From a checkpoint of a small mixture-of-experts model trained on Wikipedia: 445M tokens.
Below are experts of layer 6 (counted from 0) of a mixture-of-experts language model. Rows are named router (the router's row for the expert), gate (a neuron's input weights, with its number), up (a neuron's input weights, with its number) and show model dimensions 48-95. Each number is 128 + 24 x the weight over its row's rms, rounded and kept within 0 to 255. Numbers have three digits each.
After each expert's rows: a language model's description of what the expert responds to. This comes from a sample of Wikipedia text that the model never trained on.

# expert 25
router:143127155167166096141097172122110133118121164162100144128130134089146146135146155116136105130117149153107165149150136133111165125084140140144139
gate0:127165126159171107125117135107083143101100142164142138128185118149110101143132125114096102152166148116153125150153130140137150088114133142135119
up0:145175105131106153134139096100124091113100116130217146099086107107142170176146143124085133152113135148127147141124127082131126136122166119114184
gate1:142109172114128154112139138129149122107144129142133124145117132174150130180116124153120155109193134136113173193150142144108142124145152136074135
up1:151095125114116110145140150151149148123130142156075111129108147146140107150158089133130138090140128092120167158176135143122128137128139122071120
gate2:110110160126131104160150103138146133163148136144116081145147098121130112149143065100135129149101154182146092102100154128125130118140142150132106
up2:110080143101166141119113152146144115158143162113115143141142120088108153153151097149127154102126144135128126175146153147118108103110166186101091
gate3:130132172110126122164134131167128125116154125156136133146154125130151160187142125136144137117100149142091145118103073175149159083096071126108099
up3:143125144105111126156129156171101126126134126131120153086131131116103103145091146132115130129113119115083156132102111113150166116116102134081115
What it handles: Cells in sports results tables and articles, such as x for a foul attempt, Cup, Championship, Team, World, lap.

# expert 52
router:145134132150135121125089146152137156117122123158142137144123124098157091146120119098093113088150164151148107120127148122111143113144165145116157
gate0:132132112119084124137130136127108146173139140170135101105154098140092090132163125121149164156160173149117110155109144124120173114129115142109147
up0:094082129105149127133138131145135170100170101114115154133100131112138150076068126119128076141074079115131146117108140103152093164132121112161123
gate1:138086098095126131125092131166132178136168094109074119133111102140114131060125098124117088115133146104149127162141093133100131147129148138171135
up1:108161111110126150158158118105125113139139139118173113109119156166090138162129135171151141125143096119088161098119128124167124139153109088136103
gate2:151124118154132111102125115167138185098152142142136123109140096111121088129159145143083111088156132085160092173148077139137139117114107162136103
up2:130150141108065078083167154138099100131139092118115163123089091117143131151156127089135137119090140107179106096136113109135139124145091127092102
gate3:140089141141168135130124108092136126126070156058166096133178113136139095128128084160130148093091129107153096099125142111131181113137099154153151
up3:106167121099079129107120115131154145162158124184112140092098124153124113088125142112134098156124135149101118118129146124175124142137152125099127
What it handles: Names and punctuation in American sports and local articles, such as Arena, Conference, States, American, p.m., and semicolons in schedules.

# expert 38
router:173161108144176153079132109139125096110146140134119158136141123125130164106106148116099118079131114088102133104124129145094127117110121142112138
gate0:163128131121151121136151136122075110138156120123080138118144100112150111126111126169108181134152153141140114081122125135128079140115126117106128
up0:112150096102110152111152106140121143110105122122125191135129133083137163137139128109123163138115145124105157122145092178112145127107159098113100
gate1:168120129141154139130111149109107084079101142148106112128109135188119180165093125127161134136106137114133150136104147153117141120144128084161137
up1:142137118082170119117132154127160132159120108096072106127130126121087123149065132108131097102114103109105122118161135127175123165149157126095123
gate2:120110135130112133137102157151173184160152169110113176128151136092145132150142135099144158147099183130084143142152152157139129117128098128098148
up2:128148124127121120130103125096123146078172170122163181152123123116142149147118143103153141149116107127089124136123148119131157137178078129078145
gate3:167106078135115111147113124108098078086178123125074103075134088107084153075112101117111161105116117159128124110108114124172127150127095097127136
up3:124113087083130117147118067149134075106134143131119136067161115107126142139146107168137100103126170135127138117160097095124177108090125074116144
What it handles: Number pieces and pipes in data tables: decimal parts of percentages, year pieces like 19 or 2000, ranges like –19, scores.

# expert 50
router:161103148127174099117099106082156122127118106132140148119116077132123079108125144122119123121136162114062174153111123134120136139161178153135118
gate0:115106135090109121115148102165128164119093120146142137131137117126129158155118104093131099192093131075171140148131091127101136125133108146125145
up0:145112119100160111137123134138137145105149143113087138104155168131158118068129165174154074130141113140097107160124155110150142109145160139179133
gate1:144134111116122143135153097105123147139141092121127119120100139099141178127076096069134179125132108156134123148147179139138125119182109121142173
up1:129113133149149092165097149078140136108162139109115108100149105126167084158150140133119100149123118155129158135120070140118142152108110114099169
gate2:162088122147109107074118155128122124093135084176117136131122098126108164108146147172124125164136116152122130144106119145103119150146123159131121
up2:106141100127154116136117125159144177080095150073115096150117137155187130107127106108130081106105109107169120136124126092125121153087125153125085
gate3:129111127108098070161135127086128146112144154131161147145183108117159123112120134151115084209123162128132112141166107121142131124145146128159132
up3:052113106105090144124121137155144136121122143128133138134122128151130108152130138139131098160124144150143157151116093132128139120119143138120135
What it handles: Articles and determiners starting a noun phrase, e.g. the, a, The, this, its, their, often sentence-initial or after prepositions.

# expert 37
router:118147160123127148149122129154090161112119116175151121126136153114136115162124158137141157113137148141160146127117181164143109142132128159166175
gate0:137143119155121123144124102104149154141147163143105125117100138168108106148107128117104092151180170144122078097136104142183126096135099134133124
up0:109108100153102167139158104120126089153142058156118138183171118089125142162108128148122128142147117157132122168110149113126109132148132143093164
gate1:095104130119093150092180147107147124114110095109152123151110106132128142156127100133122128097137150118123158186152123129133124127086114129109137
up1:104148118156136127147164157126119148130125117097127131109125135078149151120124132132171159148130107131138117095071137136141165152130185136086087
gate2:116108123101120157191121131122118157190141135110113138145133128147097118148098114143144114156150126117154108167146128114142085115078148124121119
up2:152172091106134110115144131138130116098144120152137150118157134130148161116110106128158127116116176132158115131101144145154164128133148107121121
gate3:110108115106118117139124119094136127127123088112152122147115114145099075114110120123131133131156185112076106077149133124130136118130137131106139
up3:104147128127082154131135148122132102122149119153119143135106153144100092144149166096108129143119138126113150095150113159152105081093123131132120
What it handles: Table pipe separators and sentence-final periods fused to word endings, such as ies., o., al., plus Won and Jr. in tables.

# expert 42
router:108125128134151176128116100108150121113166141147146118128108148154119174123141164161134128116144123119168164169141141159146090149120135103141154
gate0:107136119127132131151131115130116140133121094144136141147089170126142115104116129105130101144116080148133098129135099085136121093153116100168132
up0:127111082127125101120126121127149150137121141108131144091139144118135126091133123180117113119162152121173126133131164153148135136150119133111127
gate1:076134101114172177137085133101099139138167120128120117149100136118123184137124122109139141144129112119119122133155094166098141128163124144153173
up1:121125108125114153162080095119133125140149099084146091139097119115114138135132098109196124144141106119143110144122163116117120126176117117116157
gate2:116150116101154144137177121118132145158096152134142099115141172110130119080130162173105144130063152116100173125158118117130129129131140148137143
up2:149130122147091152157108145092126101123151115114106132120136137143141121126042130145138113090141081097157086106116141145121124130119105085147099
gate3:169123116118169134156130137101122113122165102175117055129137130156112103114127140125128136120106073120126151129107109133103108118145098168131141
up3:129129125105172142099122087129132124109103121156115122095095123139134114112095132095115113135103132096132100153146088146113103124154150180141144
What it handles: Early word pieces and single capitals in technical or scientific text, such as Ac-ou-stics, M-ole-cular, species names, gene IDs, decimals like 2.6.

# expert 35
router:116123098079107134137126140094125118127145122106115104155139131155118177090168126139087150101110134129150150111110119146086140108139114105133152
gate0:133121109103111109158160096071164133127111126109131146111135083069128133157179150148111131141093120116169139126119104112135193145143124078128127
up0:116110098117115111183122110177129118134177167126108142091142111115101089161115081093127175155175150149150148122078100147103148113173121099146130
gate1:112126091105103103141103142116137191160160148129128116126123131134120126134122109144137147102138111138085127086091163164122139067113190112155095
up1:134147065103118095078079138122110181121169129109174141181181143129125155107181107155138129136151117141142112135114158121106141117135180122159097
gate2:164062090147136097094155109139172129139116116117122154095088107162168102163104136141142108143121128136114116133130092162185144171117146115103128
up2:099153131110147094148105145108086114174118115134131093098135108107101130130139161149153110131143110107129126151116170118135148107159164135108095
gate3:091151135104155146132155133098140129092109128132164110115130128120148161121106119151117124112117165103113149116155113142136132168117149110152135
up3:089127127120134119094137116138113107055135130143136103126170101096112111098111117125137087141115083128120142172145123120121152110116141121148111
What it handles: Middle syllables of South Asian, Arabic and other foreign personal names, often in tables, e.g. Samp-ath, Chak-rab-orty, Kit-ish, Moh.

# expert 30
router:126109167149139091143132151146121126132143117131111146126136148092169130119111127083140119092100154121096107114172115117097103123155162140124111
gate0:126151152134138094076120106147146118128163094151096125143146115143167113095110148143128157077153142143086125126152099115141127101174112158107152
up0:119153132134111164142151107148170162167088073115159119141111092137114154153114116120109137110121115088094148095110086149153176150127125135142114
gate1:100166125133097109085137124130080145113094131142133125105113153177186162113166102148126132110135108126134132127151082120123117090071147123136168
up1:145133110129141140149154125112152169166149138131091132103109128087127089107097152122169108117135100121126143129120176106100136124205106119108119
gate2:139107111140159112155125135136112121139112108120139112114135120132160125123165159124167107137168104104140070125121148078170126141154172118145123
up2:125163103093119155132158110086116150121149162131106094099116102162102147145118115181138119175115082114132135081095107122166155117120095091145125
gate3:119127154152111130162110120125117129153139105128081109143120135117146093130142075112108106146162144151110109119135149094127105151154117140124152
up3:146134147142141131115130122111168115112132119086141099037128138107152106146134148138095184135119124108163126144150141172128133151110127143111180
What it handles: Pipes and list markers in numeric statistics tables of sports standings, election results and census counts, plus occasional and, in, the in sports prose.

# expert 49
router:160116152100105134130119108135169155109156173148165109161126133092169154137137172121156101144151122146130143145151123120110109123104143116120105
gate0:073131118106151107135116165132167098127174148167123126125142116119161108122107114155117129158158110136097108133110116135182118164103132092072111
up0:174186104162109129156130109084138144132073127121124121157112119147089123095156127124136105191116136094140107110126137128117099101154129119191174
gate1:161128120153086126138100167161123154135131162151111144134124157118135114133116116132110171076123124144177157112109134075158155105118121060105116
up1:165110127102115135101144134134087158149152165143162151145152126118146109140124129108136130096131123104123098108148141087111128108128118119087129
gate2:129128131141094152085181117154114148105139157149123131105071115098103099128128086149139112131127115136100071132131098110175123102150137120084124
up2:140136177130123180108170139144135115093119193080144144116131117101120126131093131101132140141156123139143072148147108133132148149098164155121134
gate3:116117162173158101138115126131161138134134161162150123094096162189117128142143136097146125176132157153154154127105112176122091135157080179101123
up3:123132121108140143097139148107092137112086109107153107106099115124140122137145127116126153086156119075098122177115157105115125148133149124144114
What it handles: Articles and first syllables of names, mostly Slavic or Germanic, after of, in or a country code, such as Mar-iusz, Dan-iele, mon-astery.

# expert 6
router:157130150152154139124129097145141099100118181137123137138113168113147145159090140119089105101139154168175120127138196128064116138160150138108150
gate0:064140133103163129163130154104102140172068151118147096123110114137133109110118132083147114137148124128115151103148111125114136123100156112141161
up0:157114131098103135116101141146170114126137092150125137115139102146084151112131106153143146125145130118121120117116115128163114127113150105123093
gate1:140141141127119151140120108106107125109115131100107112112167150160095157102128121112164162129103098115116102087118130153146122140118134122158126
up1:090122108119123153134099127143086122114138126139119125164122125090127132113086115131095129148133138122113120153108110104072110166156122145134099
gate2:128115135068151162145116149123123138152165128139135124134100137110167139162105079133116146159108162143132111123141097113125146132137094131104126
up2:123104155086135153105162134115143097113120146125118118145128100120095126123061122106144146082118139092152115125158107128129110155142166191098127
gate3:136152128121153155127127106134087121126149145119110085112133135099090131115151170151087099151123146112157130156124109123120109151167117143124131
up3:098161178124129114120118176113126100139135095178119131138128140107138114146141091142161125107147109120131114113152111161133126101098102117090114
What it handles: Pipes between text cells in filmography, transfer and route tables, plus semicolons in award and discography lists, such as "Skyfall; Nominated".

# expert 1
router:123132133174154149150118119123155086108098134101126140142082111099105095144137134094148143136176136161154130158157115106091135112150138140126162
gate0:144141123123135094106131127115116110128129159125128134102122108138147151177114137187168101084146124111139122143132121124173143128108140108146145
up0:126113180116120116084124128130100121104129166112157130107097114119141141190143103149108112119167161146113183142145112106123124149076145122118128
gate1:099098148132118156132140122149141130140093120127117142117093070134123140129107116149154101116111122155130125097119167124092112123158110094124139
up1:125133114094132086140158138096118152145156120096152114128167139121122139122112151155132152133112129102131135133101100110157171128125197136160146
gate2:122160102108115143134178099116157144142134116121112159106141154110093154103140158135104158128136151127097124148140146128125139147147165151139126
up2:102083172121101135117116134128093129150142114120125126136122112185099121145081091132151123132136123106146140136143088122157152114109127089122117
gate3:076103110128139100140159153109132102133131128159101088117123151122175103172180130140142109161124142156115138117149089105126112142144143126112158
up3:098134116168158136139142140104148081105134172126102116116084148112144064150163135135132098134120164151124154122133096146127116161124148089108139
What it handles: Capitalized words inside names of organizations, cities and events, such as City, York, University, Science, or the a in Copa.

# expert 62
router:119142103126169117095105095132147161147154126086087118134132145115145122091101096119131136104099133136124091108164093127128077100135120152112149
gate0:153101130187165134139111103100083120108087111087125137133175128130132144105088107132106101134138118121102122138141114143143113127136123135108126
up0:116151110157121147102152114135096117178099130138081175093136124151122090122145110110129082151154151148115067140107154105146116171124101143085114
gate1:145098063133143141125099085128099149138144130149120081120109124148117120119084155128138139140131142087090099087153131142147102113113116077154128
up1:110141134126133112138150142181132145117135127163134184083143149112097147136137122112141116146128198143138134114083110130128147157150141126137127
gate2:130128127106114148133121129094137118115114094096089160173113115086133078100106125133136159114082098104127130119161137124111124139092141131146141
up2:168155114173122165115097122136104088084116153152103141130149113146122141154113124156109155155117148138117116118121093124122172123153156148114113
gate3:124121137128098147130110131087120145138099171119096102151129111149134142149116121108140145124119102134157084117141138109126189120180197109169151
up3:115108190129092155111072098104100148162134135084123140098129123121124136113130145134138147122148154133147131137122116099133168091140170149107174
What it handles: Middle or late word pieces and special characters, e.g. -on in Pandemonium, -ber in Canberra, ′, ș, ç, plus taxonomy labels like Kingdom:.

# expert 60
router:090145138142152132108120149146128172114107092157118119128143141112142110112120168125162110125096118114104160128134149121143120149135129106127163
gate0:096125155167128134152116113092145154168101111131120130136124135153119098137112093157136134106115138159097134107148121102213165130150128164116133
up0:150115156154151161120120103122115104162127108084102102082129125091128176073112129130136119150122080072150095119088099132101118141091163129125161
gate1:101163064124146148104125086151117135165127119134096137109134127142139156113104156132128125146115104131145130105086130127118185104142169114111122
up1:150098128091137097138105149119093128088135132096129066113134111110104070093114129130146095148148125096174118121108130116145094159106109130117123
gate2:112120137127142124141136115164110169107092113099142130108101159146126138151151172131145119155139117173155125117155095134137112113113130126104148
up2:133131111147085131093156091099113146083117142079160158149169124120137163116140131144130114097126123100123132108132162084165131114114147096158147
gate3:148101131100171135120105164166071105134119139119118147148135152140120153169137102105107087100121158136131163162195125104063098176101158143138168
up3:178067107143131111145071131178109098134114090128062164126108089144116073145168121095143161113138145099153152124117140139180101185133127168137093
What it handles: Articles and common verbs in explanatory prose, such as the, a, have, has, had, are, became, often after to, of, is.